Experts of a small language model: a softmax router.
Below are experts of layer 6 (counted from 0) of a mixture-of-experts language model. Rows are named router (the router's row for the expert), up (a neuron's input weights, with its number), down (a neuron's output weights, with its number) and show model dimensions 0-63. Each number is 500 + 40 x the weight over its row's rms, rounded and kept within 0 to 999. Numbers have three digits each.
Before each expert's rows: "gets" lists some tokens that make up at least twice as much of what it gets as of all text; "raises" lists some tokens whose logits its average output raises strongly, later layers aside. This comes from a sample of Wikipedia text that the model never trained on. Tokens count by the router's weight.

# expert 12
gets: " ", " as", " is", " an", " con", "us"
raises: "est", "ate", "ward", "round"
router:510479556499466473414540496546516613507510569451532481427504445504537503477457464523514540442457518524415592408512498527420508495455488544516497484518461539495475478467442499496496505506544518
up0:418465458524504492454496535461534548504545501503478426469566474571497436440462462484519497498535550476523484549514525519485474477464489493520492460514478536424471566519417499505490474426511533
down0:448530565479514506565525501398534530528365575460514530493569476570466499493520484430483430502554468499528517439530518504510522477426566531518508492530423487486534495484520471442450533536441439
up1:521487447565518562550464521546567503509527577543499483491512521490525485518561586484556444526485562521567491494458485493453465428512505444487451458489548479527562568506508458497423524505485518
down1:452514453538526488434493513508567490483516442557487530554514469548589500500515467508448560479481521465547488505438456573532514574466450556473579482501504537507487543470486466540590448528516461
up2:513550580524494553483535516520512499543420518490524430584447554521504492414523525485513465542510571506457469460468453472537531509472455468474502459504460456525539547521570493588544519489556472
down2:478521463474533515480555540528548480449486505532501574448533495513451486459544553477570512513457478437491456448517596462456471449539550522493492475505476558495524506490487510466527483540490553
up3:483471417470519527543497511561614528541496471440589489429520470503501501525432479460504482514506533561509463485555457464512516493516482504547531497433475464438530494523498476527581514463530451
down3:485431480442505451533418499519557461501497542465483525481542553526462645486503463571503491429473486512468522478474427509522562540458502466504482583481457465509458469438476503474436529464447513
up4:511535485432517471491546426501474466471503562513502462516487515548538411532444513553508458508541553612547522470473564498486516463500538379526451523535506464418507512514496491459537471447544440
down4:446473503519556504454554469506515479498419590468492519492480536538492461472486541500437576504453436550510532482499452497556505586444547484557427564566522561523470483508465454516437503528474455
up5:453436488479524462483525494520469485565553552480543476496418480497531461535454547522539461569491507502498528509498530485454515511603486516482570433486590471607504497498495450540483471510552467
down5:493525480510500533480577516465526501540567430513538511500483507479474512496496425488518502456506502408481491454421505519393490514531494471430507568489526544497455456501508443536428457495508514
up6:485481508510546456458570445476541511501560514403544477517540468513537517516443546414461538504473515507487496482515650512461550418520472525441561455442482443520504453509492488486422496525549512
down6:458409497545540428469468535496476491521499513553505509525451543426456558508501503519483498460463584404544485537515476471527471519531539458482442526469471471502490547476482521522454492464503530
up7:497471524518500437517555525503467499451575491521498545504600460507503494498504522563532479511436476477464493517442501499525433507449480471557539553482545469498538518489559503414478497488566473
down7:589480419521517479550513482544493417447487477460429489527532535538534536529492582544463512540523456513559446486500491471488534550494584487515507523542490519519512455494495582502513512465511536
up8:464503500441488474485544509505521470479437610515460403547534535526511534516493546568499489488441472544527508535542558501508475420541561446627464438571458528431557558523455504509461465553513498
down8:496523416551544549484576526538448438479507475484449590528482533497486498543533423412494534409542474431499556503503563484499504499468490499484492499456464524507452541503523491461521444476451495
up9:458441571415478424527539512533457530488517507499494528488549430485484497495554425488567528477528577488490506491448469542459461440513451474487518513590467511490515537519474502497576516502492454
down9:552527480472510496477531513546535520483476458494446537539509531462486420423589554489475463491437458519579481506538469463535508517535452514444463407500472547488512537534499403594499532488467549
up10:505585484543488491566495503491435588451531566447476478489478487465450478513510548467506446527500470480456495550487485501430476458508469542511494446538570425550400465478536525459469474435550445
down10:451522559508485565485504503445398556541469447520535492427451438463474553543556433534531508481454600466458491547528493583503521512519508525412479471511535506480552437498509505545448491528479474
up11:469511503559473504591501497519445461527521511517497485484458482499509511497559503539566447543486506492561498515579476522514444521509504457436460463448553480429512454511442445479494536467452514
down11:517539561563527506486456496507528546436456442504483473489516504418400583467566455513471515464511463544454403563566527475520519520546455522473492457509442482561523444534494509444423476535515478
up12:550462447413501443460447514490495479500513564477553447511471514530507503506523559524515531529538490522524541526522463471484530468529459479496495506462546521496472555513579494525487506469551545
down12:515433455499434504577509521525475461489518553518489506507543533479547475558438550483506468459556539501491432517489439449487440506504466492501488522471561498463544478441491538490586522462523468
up13:514504424508541483525516471511534534451500474456464542514622534510553459417483447472503511535374543510553503531494494490484444469487539507452446474512453502452544470519509513519438523533510480
down13:442502444473488531386530533520525498456567498537500474510503484510511432537524501480512506385443482473548508428451505525574552449495484488496527503493450473469526541457474451545580473523518556
up14:415483511530489471593507547449532511530517512473536509492567452533457489421445456532519506505488556574469451436551423455408524484499482482439450501478534506485491484512497481471555480507522526
down14:472482508516480449525464487468532464442508438493490455542446565543502506425504484461544567562580432556508514451483453523496487487489466525526553441474450520549480511484512596495486549444593500
up15:476507457463606527419489529504500495533581499430408484499459528509505461521483506579483436470501439479485485600535534510430526506523584526556517502521491441461504479522460477543549501536532460
down15:511430499557496471504508514498479458500474528415500578597478498479543559613490480468465509510542494481463511521586589572580480456525450521505524482428455536534471510435527542485447459484451566
up16:544517517440576474495436481465525563493489540503505536475565499477441467534493549539451507499426539599456510540468531545602528468552496429483487484443514534494475520514466471468453504549527496
down16:582564524517472547507448524539494497472487504494498401463552476482527476514432501435478516523496505507459527462480531419477487482435506469541486452482407533439569495528521550491433501482548534
up17:495483503500441482421500511475467532520524424539506518490505449581477429471510520488558552518523432543513530489483528492454453500488513476521500531548469502508437540490443488499485523480574468
down17:470503546514526519526540429466555521496446462527471465521450480472541579481503522561448476476552465521479445515506502461498503558479498460567524437509454393530497525493495483546529518551549479
up18:497532451544511443528546545445498407490517511578548501483510472510493439507538480545495467512492606468541461471525506448516424526537507530595456536463576505429499513485484482414546504481476451
down18:506520495493477508512455536471483575474459486533496467556528482488495488479487475517494527512481477560526515491498486510536458543393594503442501392432469519611484470475540529476504510507461545
up19:540443515446501460407493504458570568476497543487547453509473542535481511437415501500553450534476446491473502478511503567495469470531491481533506595478516480453432512507467501473441505502475496
down19:492412489529445487450401510517499568465442576529516451460451553505495531503494498551505441549437535501436548504553522471495524514480466492453508456534468484496548486442527543550449442491496515
up20:525513459430472425411545517389484512451596484550464516531535457532490499469548494544478454471529481487440518505442394493457442423520509564494455548544499504523480481519522526517451475504483476
down20:523521477538433592570461477531434519499527503475445504428503535574509509594451553493521461463459509498517517493564552520553548505511466393528576491420533491479421440486556521496536450436473517
up21:522502492527558538470454515493470505511544502542524547476557556542482495482551457546507525476431512522537538610501557537455517486472407503483509580450509513542600494499424462462417555576517520
down21:468523535519568567520460438520536517502521486471443505545541448538483516539487495506470486481529495466454507506504501416571488509568545509498485403583546544519491536543520501476541483505438564
up22:397541469497576489479495457516499497433511538518550492464540471547549490464411511530522458509477481530544522579601578552504430468492558504542448511544477485531467505527529451474541526550561485
down22:476438485513487507529531453498466474484577511509535476457459539416536479515492472439531471470470453484526484534524498480508536478465474469529441522486445399469566554445519503543530511541520404
up23:543531548484454503517580485499503510406447546501489478488503496554518465511448441505611551484562501449520444416562499539469435441470393461452521522453508501489532537543432457462493491490490442
down23:544585486559524604526483548505536551562480489517543517538502472538497544547582406448479491446459465501464479555448487508524501578503553515537505506460568491520485494459525484476479477586503518
up24:504473421465525410541491444474485534491481510426534609489518438522468535479417496550515450490425463479533522494546476489503478503536461473489483539466540500464550478527464487489512481502445464
down24:640530506498486544483544500530457496484515467455478493529404488507485495466413533448402469486523517565505513512463539444531485521520525483472486460519494481488489528478540461485440495433493565
up25:561476527479527460413455507484521519520541456407497471547492459516446507465548467506525507490541531478485503492491470539510594556484545483508431469516522519577518516517494490436618506557558511
down25:505526508451470471553487524499538530517512525560503535441492518454423555565510486508471431494493435459546418466511523426516507501546487480561496444581408445491521473510568500496520509471446543
up26:471500425439578543559484451388524586429490435492447491459519478480466521492442435544531529532491455473456508410451507407448488555521452463503557481450500476492516495523517536513472480458505455
down26:511580505547508574470458558466488462497502531532500455436492491540468469548472532532472548516485526526515425463498530525479406545473541481470513537528510464510504506470558476530485465581534442
up27:478487495527569479540500480455586474489535517520484553518579511521423508485416496511536468474535394456462489455554469504528471489537506475504505523507454509535479470552538564493551525515478473
down27:445518415511486512488554515479485368411482474483502504484491502477545474467578454395471516508517468539512470443575450520533435450460470492506548427507403473478519550478490530518499556483531502
up28:513446472488515518488563517585528502535531454463539506566457544493470514502498427455557522579531439483457512479472505521472582440485502469529469433583525521522486461561489517532481549446494494
down28:454413539527452469445486513472533458554519487466517492569395510482508547467557457566496462506552522476459463510486428505544396526485473526458538540507455482493452478519441454530459480421555512
up29:525522500536497541446557491485503484491552549485444580448475540442499523491437551500458478502433470513432514480509526459484493456490517485495485553442520466495481465507565535538492505517498497
down29:508482489420491505466461513548492480541517496440517512540491449538498523506502557414475479521541561446532479465478566505413446432542510496497420458464493522491539509514542481496455502531500523
up30:558518478458504505488581463557489514497526477533476509504472535538552444426430461582530491520460548544486606440522512568441502477555436445510507518532549468480476492497565487535518576515558464
down30:531459497565446506538466533540532470523558513490515529552458491491500538568542540503538535478393491460508488507546470432539468509421485505575520538470536494513454412479413520528483463469528507
up31:529508490509512435489498508486460518587536456547531501507509504520456454439491496533612496522480438490494521479507480412447480521533486456491487483562479501514498443549504555520464495567484507
down31:499537473499430558503471461514470509455418512539529434534531514513526514555526509418481490578481502535471446535478503529576511420413582559522475475470537516496496496563485472444446474524453433

# expert 36
gets: "w", "ad", "-", "it", "d", "th"
raises: "old", "ow", "arch", "el"
router:459520514479433518505571498447512550484533476495471493443583495518512479555454449483450509447482443524447501468412533531495498452538464454507533520479559453567466522502527555472455549534489500
up0:486419472472498506496447534445550579532548506458417487533536423431506452503529548515533437537539581485460487426515513480468536510494551523556568479505485515436462542499559490481449491542547487
down0:475429566506479518489512502524445434500514557453526493479492495567490441562507588445477445486435427522452436514529536492483520446475503463531471501523530555473534478381481494426523499499433575
up1:512467472471516498427553483510490530474468434550479589505461476444429501498481499519511524509475485478518476495491548543462423394486500477516562486519433523543445509489536509485494472449449411
down1:533455554532499500481494431457485511504564483447521449502488476529460539496449464494485494520521527542529512463497518475544428520462496569456485523522406553451511456533469531434560484533490516
up2:504573541518494406588438483394459533511451479493532428496517417477438515501529456456560485494549482561546566502541483508465491480581486501496548511503452467436511451507432523516543515510418371
down2:471511550490492488558502553496381536514441482475514504550530474519497583505512538502562403471477527497520466515500483517520468556462537444570600518526463515458483594518489538507556503465493502
up3:515484475507513480503540502546541471448521469457594522542508446462461491528463477509488427495533483531510564486517532528487507451455557536476589466459520420557475538525541403566548517517569483
down3:434476555530432503512547473518523511470506468586564469475495501440527482574509454522538518489536511513462523539504480575536504587468543506519480521440536525498496535487529473549483454498496500
up4:476528510438485496582470561521552457425531466381446496472500467442452505538560478481510513514535517488490482522502537546532498424467484472466475620487470449564507544549494502467516473553554473
down4:443503528514458515512458519410488419510556428590554502446523471493606435540546477558494489534516545466550448519483457501433445553553503508492478493513466541478444507479526392435533512469533498
up5:529477492467576458506539483518478464554552479442443475495525429521518450576443491501490569510535509547570431547516529486539537513487526582467468508455572461461508569510482532485520509492435509
down5:502482424475445581532528548550484537549476559529465539495464522477524425485455538528494470465415466515482544495428434468487480517507479427509518465552537495534587507460475488511543491458472560
up6:557525475478498556473556486458534522464545493522423454543519512563519442496549440543500566525502541518497451509499515501448475433534509460501535493494480442531490593498494572475435506528469469
down6:492552420458522553480543424515456472436493475458464466484468432479570508476430538467529530572455516468519519495496445523462502550430538593462533475457488554524545435398491488557470491538496501
up7:453482520379496497485540552509600547476546542475606427528533532500587515475514526522529477495498497486476471500486481455544511511524470424451509495530554486549486524508503523501475575528461544
down7:502493443502511458496522554516484483529464500487552518566508461499496556477517500487515508492467483494504514470500585488553553516556436569504474513489444430540479486556512537494513536493431594
up8:500508487486567439563576404544520499434520464446470505567547439483505503484591499483534506487480465437497487495502525536507518387532471498514521533542565542532512584544446456550531509571508494
down8:520463531478492522498473556504536552499562469548552447438468548506501560489506458515492487539500538486512413462473486491472429448465489462455542491478534505466478499507592527507585483493498490
up9:502556467521454505484414448449514550462509485518453554500496491547499473493489488522549438567446535524499486559491525449486572460449455492593568565523556445474457600549480505511501484501591531
down9:542470446554458446475439464488552437490503525499488483464451565452526538503457490533468431421537534477547609484552507481522488455518526487498530512561518517506485558515459421529567473476524561
up10:481487499458498487477499486488492539571533488486494474525508434491578389512584422566591500524521455512510492486540509486486514445555566574452502521492501535427542458521555501577491508518502494
down10:565481432547481530551579530529495464488435489431480499489434522480520466491444563540492507549515472460585455510546524467539431444509552497521546426481531508540551521495476519437515424593548497
up11:444455381482526491481436531435486575491566495461517503489491436525500523491433533596549458515512511517553482521534470578487452473469548463483495539481530567541513533507501426479444491558467488
down11:454509472439493465446491501515464506496527530469495468489428453491533486469470546429485449527501516532518467474483432456453526465460515558495463499543488517448546464424510503514572505481493502
up12:507444496408578428488486481551536526516459549494524582500464530457481494479481518552487477495530496513499427500514546484522468521505482493442459484499526475574533515523593561422510502561516419
down12:509482517442515575415521467502417442461509567437540480493504531499471500517505556538494443528460553420490476547506552517462438519469507553525448459494439496485526501457534484490443465524540578
up13:461573507576548470418561457535551518469568450521491464523499497532531492495443458540545494523531469474546497500495558530474465458464520517521542492512539492503529502505574447549456499524495452
down13:519520479527531489481546443471462481458451531448470532458465506565447574486500456502485500451503570514473547533512480510554494481428500523475488473502528507576552431384476543551485534485507466
up14:430550454484591482494518501461565531535480489502535498531474516549491524501484457480566517515479522497504435483540493505529483470527513497556446510453520478462524454495525451591437423466500490
down14:508505532462477562483477562515474460572472480484550492518522519486501462543480523455463464384535510516510544526478467563498429504488539497518531527588526417466519493441381467507448475449507533
up15:492482561463556556514515438514480534464488526461515556486469549498463416473505442537486423483465534471464487489495462596543470464554398401546457483446467534455482545525411474512476459573515398
down15:492484521501572374444514471505470484495467509530437510477543478560491560544514441547460585478499512541579525467501536498493464502527555544510486542469510530467430485586495558511472521549490468
up16:452500585431558478560576469537496487531483502500513508517544517491522549496492456506535446480465447430496477496477473502446434479548494538520434483517485475457533541530449535452496497504387460
down16:552458549457504487422498464512464455448495574526460489479475555511538509531439599455483541481439410554471466519569473466519530466571546569501425486472523444495471554472471501549535503438480505
up17:437460427485497466484495477496581525441443572493436484531513479471461501471513514547476507478482456490546545451521522506422431516523479460533502499494535473510533474517484531542436528486550509
down17:461565521553431509511484474482568465519526535470493456479440485414492579498473546546512480552467548532430477478503464507527485484484433484508471557528455489478510450545515453569505452480513540
up18:591447488507461546499515463503451483493476460563515508419507575513465462488505510449511527483476530492507535444537525511455414509515520460484518439421482457498534532459420523506532447497526519
down18:457581421537597541510490459472482475495469372519461520485553457528508492438519532502472500522518498419493517502463449523504489520391554571500506525524486510521556498475503459527489418527483516
up19:481509522517436523508443443525554567543572554464584448514550538503446444431512527468545532487450548509462550469495484474479392542490500497458405490480427454525512555512494511574460497518489434
down19:490490431491495511526530435483434481541532479493475503542519500487556569448536495549598497470443490486496530504533520531476492498512503457472474481476469521527466567416461518496537477491463537
up20:435474438421464476521565519534506530519592530486432406510551528525501533466576563497477570533491543482514519440537584507481508457502408451499474466546551485579501515530532529456462488424510491
down20:498489460518621464479448522552535474553595431535561476476483572474440540469535484509510532523463553533497496568465471471551510479504503586431471467498465537410493517523441418483451474534464457
up21:422533505491542497531565541410481491507517529514468613499487527585469463438468550621532477495549486507487485488442512529565547527533543531513484506481491478483506571514556483471507556491513489
down21:465452537489490537490510447478556478535481465496496477484440543446530499456467568505481444520581546453496481487469462491440561493527476550523493499490490504480476437500354516456557458508491537
up22:547507533532531430462479469504444484530503422544492435551451557445443489559462550588514544497462436531500594425493471500479487494509478478515478541564466450579498456533471521537505512477504509
down22:590521479543613518559451521449548438494479457519518542550496465511511551470514497580533533521475567525526549478483530482493435578570524530463514495507507564511484546500529461456456576478535509
up23:599530491412495476499508512501504478532488549519486482446558461619574456542428505491469487543527506532528429460470514500466484511540548475522530479517519543463526551527480514448530540505503472
down23:430498441518493563447563441558447518531498495499441476467419504475547536495473578500506468477462507445560545496481508487510482515451495443519514554535514482526548532523512575521482497478548521
up24:524499432504487496475493460534465573537523574529418412494533474492508458501436492461492516498543488575439485431507477404494408419464451491513474540482486477530549491540483440554451502508514452
down24:505457511534565549558534466511541433538495481503463520467561449467485482584560523490537560483428553443465492489495473556490523539467535448539541574451501514511464488471482469477527529447482527
up25:459503563503481539469553513481544447517567484595521616456504473505579493515446511584510479537542511492538595532517524471541441481435483520472486492563489532531540503547470528610467482528531464
down25:487496535500462509444502473548485515446442554473497542549450516555477468532509540461528544517510454539535441528476504400510467508528549535441467395465457499498509488475507514476510491483461569
up26:486543485525523554471533504517537584468501537469523467562511513464542471432442467494506493494437493470494472589507465563521528431546439440473543479516521455522568396508525513512499517504516484
down26:611468508503474499543448511488497492476443542482502522510554538485480510553520569432523512499450422531443545446542513459488477502482534587511485503470510511539516485452469556525555479521508537
up27:499538470526455531473459492558489547472551479445500471528510525502513491463474544484490503484529504627515401513543494521466484434529505415509525490475543522522411545525500518473452547591504481
down27:487550447517558499498499495522564465433499499463434516565418526415492483428538544498521483470516504491565513537496482512581499572478512561543450547521465511514544499494537495487418481475461494
up28:489545490515517492504587469465551481442541484485589493557487535462450433534491525518553479497448573424488507596507549523480471484521514444516601604453535428538502490527567530522492513578505444
down28:512527449527512497444489531602574445466493497470535558523551514439499540412498488484494540509498495515457495487442462514452584505531468425522442428448519565544479535477484536562494496521552470
up29:491529491540472510505480493511521486492619524535524399505491457507483482456473533543489479568520481519479501550528455462558501475531435515443392471549484465481579454537517514441452528538546419
down29:542505412495538420573467573513501506561501477476487471469566504506445519506549524509559568459508454509489482514469553520524554474546473528523478485511416545456496557453512454442515521461481477
up30:476538456473567471557477520502519523519496502435488488505515507552473545463521446533501506477446508500489565493569484439439505528642456459515527523496590512447445480540514470496413525550520460
down30:505493508542511532510503550540473469503515453455460489543502508491497541528465511470451452447506460452462524569524473507504508493564377527601532488496513508533419578502552500507593434479544391
up31:535536466484438434530572454458516493516549487503485481507530527472500431537464431478565509507556532536512500453537525409473535522503452494475504532496500472465455490499562477518546536506526531
down31:491418492466457505453403492484539561542420523509507507485482542442444457423530497505511541428489465503453466603469508502540493441529465452512459452563473455548490454408526521488473525535551510

# expert 27
gets: " |", "n", "al", "g", ")", "l"
raises: "script", "at", "play"
router:520491569501488477486506541454474530544529447466482575542495507525556396518557486456408540474474503592496505497478531457467508471479520507474602564555522462463469498490546510514489468551570496
up0:498618513485513443474568490444524464495562481555514513538493472529423476555443431482491556519517486475459525432458559492477532437530566500492544572502488565478521533524425527499459472543548522
down0:519497463450564515489458499512503440538538541524511591465545507444528435513526556544433560494458448505488508521419440515494594479568551520560512527596470440464454511470462473440590493526491484
up1:537560502536508580510455553516491471514528526499474537471536535525480530487491483477534476466557447579503500578523551473529479477426532467438476612469544456519512514566507496495429551545508468
down1:443459543406465468516481443490475437506442563491446471474494496501469513447468542469449506399405543547476511460520495463524498512518472459553514514521454480525491457532515590577531524445523509
up2:465528494415497474530531466495487567526532530485515530511522552513432529521533488555498527533509578505456487564496513445514507510583529513527462561463536476525464481549487488510531501524597463
down2:535544538540495508445506542493405508470509496465578478468468421486499501526504527466479546527489478499471547467517525448542518450498490534582502512477461536593510552495373602480589438491538503
up3:493490473462542520480534488517537516515467500564502512484487481531467435432476432552502510507484509451547479495497472519476476465507553482519528540489540479473603471488455544575525558596524367
down3:461534545520494549503547462499469454518460448590531524500515448490438481561439492492456483527497531497512473529552522524569485551576509465498489506561502444471430486578547478512414528429504509
up4:559535455436583477441458508476485436543554520499494513471522420485466381512474501515501495513479630540494474432565478486555533410470518498487471450483450531436537540489519435520519509479524498
down4:602493505548517489451499455488567558482487539549397472451511442471429451567442514530428485484496499504555487546525556501538465551468528518518532520590414592559477511499516491503483453544482433
up5:541516482452522468550483507523546476480497474492604438572569534510415504521464534529556508519449595563557542468551508505477462476531552485532567529485567507542516564552541514499477535516508486
down5:483493563456511580448509482499464457499481507500490512516494532507449510485496494543544528505501502476457443500593517508493439577535477549488426466501405590518512502526485463495516504443548505
up6:545446547502508460546506514506498537521441581495510481498520438573443444477484473504517489525508599546497480482506432493447509478539510480540498590506420454456531476552450484465487555490543461
down6:529566539552556471496465580451418519547536527531548535508472468496517521518470495525496493500523491477474502502530482407417618483485477519548437481599482493500439548486492507491472526500473509
up7:424489466541561453509476526459544481481533466544551522453556518528455462538512517514542448490484522473424525528565495529577484466495581475471493491422524451465495513535558516495512534558560498
down7:535420516500517482517493437475485555451449544504473442494464529536609514523518542488443444452491415504552530512516520433437508536467485519506496545520483431505501533494427516457591488584454544
up8:472518461519460502484479538491452518433614492438470432564484440478515434421521420509515519455478519494463555516509581459475474483518484484470535531564513497469464479509466533524486538546514403
down8:472515449491515524539465370425432502529498501571524483541516501440500449487426510455505517505523515519507484457517540544479511472479536451482443454531547470493481540525450496518599509533449484
up9:479533510546533477559592479428511495537482472494479459455517609515467433527501524472560437521490466417500561492567537590413478466576515493523483573535573495460510434530558475542492473492448509
down9:502498444524577495554562545506425442517476526489484567520558458466539560515548535436519497578569495433509532538506467514528446462504476513567479499514473508541530521510457487374497443521439485
up10:448477518461491492511511452430518565534508589470495551525470453470506491429509523518509437543477553483459485525493499493458421429570513501452515527481527558467559449550527516567457452519544502
down10:545509450561493492477458530533518510508534439484591446513577554544425520559493503510512497577560587513538454544471499557474416537462461515480549481456462607466483456499472484505499551471442491
up11:504489429553543499439489530511508566537478488445490601532505481509451422505528435499530545483478476502492492540464512465508497516498478523480530484411440484473448523549524504501463479528499496
down11:484522500520409536502481441484506442562538544522548454494497537515434551513526482504538465480446522449530489451617500451540442564591445500504514524553535480491494433495520553489488535517449562
up12:447465489481491526454455477514508546553519521427445523549526480447512522517559522625529505518453606481479558499507521476492477470443514472456567499503522540569476542482525534557461551569520438
down12:487536558534555480563497482413459546466463474420468535506475517487545461520507479421538506470535487448538449475493520469456468458460502511504495514483412526555492455541458543515483461478525509
up13:483427521456495463434421504522605506499517496478523553573502587518533424502503558505506455505522518511430448493483500528472510535423452455556606520552451519496525602519453476448558494541481521
down13:508439520497534517529425501520507474547417500446540444618543477531455536554559512510513497566548414427498536495482454548445446499517412512494463492390488529453499502503494466526540515485479485
up14:530477444472514490551493559383481506477525452507610457469528464528571467496519495551533416526480564536510531535520570529486463467491535548454481523543502473525536549566498451474496486458512538
down14:475488502482474540453523472567559458490458495513455512481533467471432499441384522567444512516556534477496447613537477511513537503448492509394470489509497490497458506520575490507493514508416511
up15:473542459517557462413603455464526525535502459433478474504444443503516486595486462487503532569579540558548492515507527511444467489471478439518548500494541493523494476524499457541532471477476423
down15:582433526526433507518421517529490519490396453514520494490452529478530503462475457398455533490539442451512490503500471438501452453497514507507429504481552421533442514426492469508517443535528560
up16:464524482548515548502462548421518467457522528475531496554560453463488510510415467497488514448476523557450497401484490431433480516456470467433459508487498486505475507593476479519488499563541450
down16:559531508489492484497498504478488526492461517453437471561506474462505529497479502543471349510455580580511450511568528517577485445465452533520456495548475497531453534472525526464439483513573471
up17:521492473471524423503491434519519587487503569567506539480577542400526469530486501510517461493551498535575517394518449523450473495466568487531532504533443475504487599497501470550465506452499483
down17:517562471589510457499473525457454490460586469513530513447515474456452547505456440445494500515476518508558526480519464471485488568533428518457457522433466477490528538468487530521501501501405532
up18:519495534514497518500486456468537593462526466553501564480493517460526405449436477520530524525468492424478560491529561484454521456433485485490498471498579505508569510511503407531494521494471471
down18:543505483557506444497508618493556485545546478433548522443540525480485538497583546460464466557532490538485506475555459590516463515452550515525535454561521511509452513518495485453505520499474458
up19:461516524525576456520526399469492538500542485490458563531536454505490493418502473480516531528456500497550582519523454526496498506522464487459505509521503435466506509470564501545464483523565519
down19:503548478530474516458480551454465528476476460610521508463476526525527576433527440554504496469494517544470534530520566512486464441459536524540476506512470540530531517475587469489513447502563582
up20:574586463466528527482524506515474486495544515463450540498550458560553522548577529485469524520586526576553450485488504514509560528507481537496499495572473509489476508601464475493527529528562489
down20:537445480474541568432514533536488470438550596513453491471449540415489485450469517544529504475426541520541523487445438454527502462510529492581435511538543551512510467491470513474487514470532451
up21:500525508468462485536543478536475515515491508482524509460524461461552436506530452509471545584547523506549464471537461508508471499532457476538548428484568426568513546553442572458532537600530460
down21:475481475547536510495526510501472457510497414383509511547495514505600571506569471490463520530491508464455499568517456514487427525476545488503473493510567516474477498500489472505458490456491475
up22:471476445477525448470511445566499589508530501477532474452521420545489528504483490529488515490344531506541556454510488514551529514480447481524566475515528462504521479547499495481558508466481504
down22:486465478556487572526520513500529492468559487510576484496524486535484508498447510569548557567546532519463423459542521507458549509582482594517520447420506534456470413518501458483437500506510514
up23:512548489505488498437562512496530492499520499518506556506549482514537505504531468481484551560508552534596465489435523525487491470446564469442446464535469420490537568545533479526424443516556480
down23:515533446483485537492464480588545494507478544517428492515479471534543554442473494541525385440448532454478534470426469523519492471549430465555564496459567551483474455511555562512495417561474474
up24:467524456438578461470478518516498564508533447456497521554452557449444501415487497526503501524427512524518543481495431489547488432511475487454488500519504500470568491477495501499492502576481456
down24:530441540522548468470471461448475474499483454525530536536501468562520472489443465484505493538540520500486444510466471563489483510583500553414405474417486470543408485540510408484451536425506521
up25:549494503473441473500501457548480471557458555512500487490475427518508486524509515466506491500602534512494443517497477475398519455526505516491518440567487494480573488452508573507498499467479578
down25:445516536465492537504482513520540547442505514502551414473506513491488478577501476460399480447500511517503480509472552505517487485442485528473506499491541517498533475497516513517501382468525499
up26:504567449532514459600514426503503467516473577405530511507496521533490524468535498475466492541538513518420566477509586484540490490591506506514516522533579512479517545514459547482461527563481513
down26:459466475498480514520514509434488454464551462541491446469520485558528540472504477556466517475498560477504464495402491555532475571485551531517546471493437556591491468468429554510556503445497460
up27:484516446543472456501436512521494497534440486479469526470516505500480505433500549465491512503506422539489546440518529535442574499448437436464543463482499489465455479565571527538506498501558489
down27:533524539476448502473487473456519382506487499485491436428480507464447460481518472580491426495484482505467405490485432490559502513502524456502507496586486502523503474496511501484498496547505548
up28:475455522496532476489453417454511481446434520430469440502465478455573413469490437538548429484501456558530504526518547488511481467529474457434504525568479501530493490578520515517566533477489503
down28:418544454447551469508528494459581464460513507421476546505462493538510572507512511537496496435490492480484515448515549481553440474472471509486568516597506497453521483459585559526526552462468576
up29:501495495440442540491573608461490534506545534500496489540489414483510514513573455458454508538619537404525481540453568475485482477543483396487489556471481514526495571488502437540521535545525474
down29:457499412556509488447488510575507449463487475482528440518529521542417566453442488457451497520505536437437537549485504554522489443496567574479576521529525438504533447462507534460529474503525532
up30:500489524554498469488545449466509514545563471466428477429604509512585430495538487535469514507551461414544521515545575508475448443432448460496465519500495526452555503459454538502477529490558439
down30:474470480497458462509443496492441518556515436476453540480510471369507448527488478514527524466523462420492457510422431472506509508535488430443517446464516473523535545425518512577490485485512452
up31:541496507393539480524467556392452556518521511491500472464537492523496427506545546503581486477455472526482542479477459525492515459567567512471486498506488509498526536534483502527498396418504523
down31:452525545487522529494501465542508467517518556512472522476490463599432569565492478527545400417507532489514491544459508503496470470451477508451536487521459450519471549446539466476491524497561503